Experts of a small language model.
Size: 8 layers, width 384, vocabulary 32768.
Experts: 64 experts in each of 4 layers, 64 SwiGLU neurons an expert, a shared expert of 128 neurons.
Training: a variant of Muon for the experts, 270M tokens.
Below are experts of layer 4 (counted from 0) of a mixture-of-experts language model. Rows are named router (the router's row for the expert), gate (a neuron's input weights, with its number), up (a neuron's input weights, with its number) and show model dimensions 128-255. Each number is 500 + 40 x the weight over its row's rms, rounded and kept within 0 to 999. Numbers have three digits each.
After each expert's rows: a language model's description of what the expert responds to; "comes after" lists some tokens at least twice as common just before its tokens as in all text. This comes from a sample of Wikipedia text that the model never trained on. Tokens count by the router's weight.

# expert 29
router:536420540492431496493537490478499511561456472464542551485494485514526472544493470429413562494481487526483540440563441524483551559393527510477457505420445400486486527520531579509496510526474513534462478512464521532515516427513584480461585473480481488493559465443528459434459447427494515529413571473460517556488473545514475492465507562502497479567529543524519454561511491460444442433484
gate0:554490419484429466475503473534536518516506496484511462518608506497450562560516424444482511498577497524500518500524489433545535473472458498508547451562466557531500480558484489496526556556510523474480480509485543567516448454489520504493520498515438545503458545420478512516504511548466531517482468513514523514384509502544445539433451529476485462468509491474557456461534515492458460503499
up0:499525448514489527525460414477558529481509583529495562516509457534468459427517515488543528390496482482468434509560542519498541469525457448431462459510547481476512534538506489473554449542497531513520525507499416466538452596506386479544555527515471554516494521483486475548488575459528588446559454413465491466566507540477581464441481509530508491420462449573532560526598447537501520526501
It responds to: Capitalized name onsets. First piece of a capitalized proper name after a comma, colon or pipe, e.g. Car-marthenshire, Al, Sh, Kh, Mar.
comes after: ", ", "- ", ": ", ". ", "of ", "= "

# expert 40
router:469552466398482451469559504470519564546407514452506537502477501562446501535487456509434544442517470473477508534479396548487516497444480494484489516431489497452476486520570520472591504505466464527477527518473507502495527511523469443497556472518453558401536501482508504506544482436491491523513574508504461494449572460542489532473528507545535494405568477471460533470468502399506470443489
gate0:476526494452467448495568511523508523505503531571501543480520432542496521458458473447484506476520471439438460463487494518492519514467457449485456573492516509524487515507521523482582536549565456561489524532519480558465453536494460419583503457445570612438426508509536463569513487465437456515456514525510510504560483516575514548483538471580589496455552470490487586441563466459465542512433
up0:437523539464469469487520523535544589510407515581469496530534497505500526513533473510476457492541469537560432436507424540487498488502504534508458495456477507469469565498530562451583427470514524555430452571509452588543369521504529481420532493523482574474459532477448443541485498514476508550551550552544446527541489499548470599586509496526504569470520505393462552422513493479511529462488
It responds to: Nouns after articles. Noun or first noun piece right after the, a or an, such as pl(unge), Con, Skyl(ine), group, indic(ators).
comes after: "the ", "The ", "a ", "s ", "an ", "\""

# expert 3
router:484402520446532528473499480487474539564508542460495509468435469509531502493438486497441469464470511430461503497489509522492595470486424517430496514495492474510509537455499509462525471481441453467499493517473428609563515507519447514497551509463511492463590554559522518437483458513439518503524541476471468474532538501480479510527489513537587492491530594526507514505497411478421476500446
gate0:451481544510579498511467529450464575436592447455419458542513450491535492474488520428530475494455469462463497546486486555420513458443493454570468524429516471529479520504454520535497497503448459466560519526503391460546574472516512502544505575493497542575453538466516423504472565546559563503487562530551448450526490540529544476514484569452502500449582517494552553585548490523551527490488
up0:491464515479484486511552531477478483462520491411548493516508496528471456361467550410496544509459505541477588503482521567471472499488452505514427518533535477487535512486417538642480494494547443473527451483529425469504490494553497467569503559530495498470465506486497501408532519524513542557400508522493488484504440454481437448474503475452494538455555492479527512514542483482553461441551
It responds to: Articles before nouns. Articles the, a, an, The, mostly after prepositions like of, in, to, before a noun or adjective such as first, same, United.
comes after: "of ", "in ", ". ", "\n", "to ", "for "

# expert 33
router:490462574497485521490544482470524527520453461560478559473494486516547500519511505509482455456511531457484484525566552529503525506479485566598436543480523449474518492488494490458523481474490521497527488455454518455529504528417502495476521512447467549494536523451581471424484531452515520550485531376470487494560526457510493415546526539472525497548512514447533540545469485500449505488500
gate0:526410508525457478556556501469486482515554446445501506448477458421482468472563504485504432598502480469506427525474451521479501510529430495533468540534475504500499492414500448560456519530506540568528463501529499524499464554490441503562519471498513597454500507529552504475494506517515472511527444420543520466466543513553496488462457481507510450490512476544559423548564505431445549447500
up0:511508528419509502537524547539577504506482533568481519536520460524534508458444486546525444487505488486488488555478490471553497492452485508406529531522528511483505444563531481516455456552492521539475529536552494411528531507475462496506578568428516466534497503473512489441498571497517509436464484585478466516499493559432448459441550581601555475508528485510533443518512514524544502563494
It responds to: Compass words and dashes. Direction words north, South, West, Central, en dashes in score and year ranges, and of, km, century in geographic and historical text.
comes after: "on ", "at ", "1", "the ", "3", "2"

# expert 28
router:481428571449503491494654490454573540586444539479509508514506437517493554571498456462438464524452478462509547447602462538546542551471443595464484471449525439499510473471562487473553450422477543522472515435440497466539497542475543533482520539483511496440517454472573536490526411397502471541475539423456537512498539501452447566465483540498493504509519490532478490476524499446508460415446
gate0:585466483474499509523491520409504515475569436450547485476454491545455538442478524485490415500465537445559534529465421458493492463519478582532489495526514454542571495456499406552532497516479446504517493476448475519504507471538418467485479501523495537502466489557530434489523560470448515516527444432484516609579540449483491546504513495585498484446452503517462481522560459440533527426453
up0:519486527512570527458559446462494418503468509562471469511479514468504540410554466523493525554492532504595506575425499473474505540526520478506483486519546506510505509458571514512517485550521536492453462506512515510517530521460492464542547543506553466458521449565463518467584539542412474523507533550554474535514501475501463486487514472554537546546522533472545501427510536488553490487507
It responds to: Word-initial pieces. Opening pieces of words starting after a space, colon or line, such as W, De, Re, di(oxygen), p(encil), fl(amenco).
comes after: "| ", ", ", "(", ": ", "- ", "\""

# expert 62
router:492496515503499504483504503483586544519434445466516501485498476510520521491529432458531542474434476453490513531545514473503558523496441479562479551496444452465511530547476531460489469497468547528433521541461460478515419580519483524491498515488495580441518492419466526488505562480601450502526497473539562468586456464509445478494461517524434533483536490455446472530445452508513492432461
gate0:485509498472493419534592503549531553493576496505494531579529526490472464453501465418541525488479455503495523573534557437506451501435473544512513482485497548498412520509534444428505455514496500514446502526475563543518527532395463573474544457453498559482558550420529440452543537516545462491556465495482429457469539468525499463473509556540569469522535438489520507500460485497482510505473
up0:490520489474593480623478525454458466522468516546459506532475480515489525536572548407452479469548537501491501536514476528440507491523432454530564550451528573451514488550484515588561579508574507558466501471490495458469538538485457508443522504544456524517483426530488506508498451473460527489472536477580492533520511467568449536525473492533488499530524516482468537550516481442540550495507
It responds to: Location and time prepositions. Prepositions and modifiers of place or time, such as at, during, under, near, future, especially "at the age of" after death dates.
comes after: "- ", "the ", "a ", "(", "The ", "Preceded "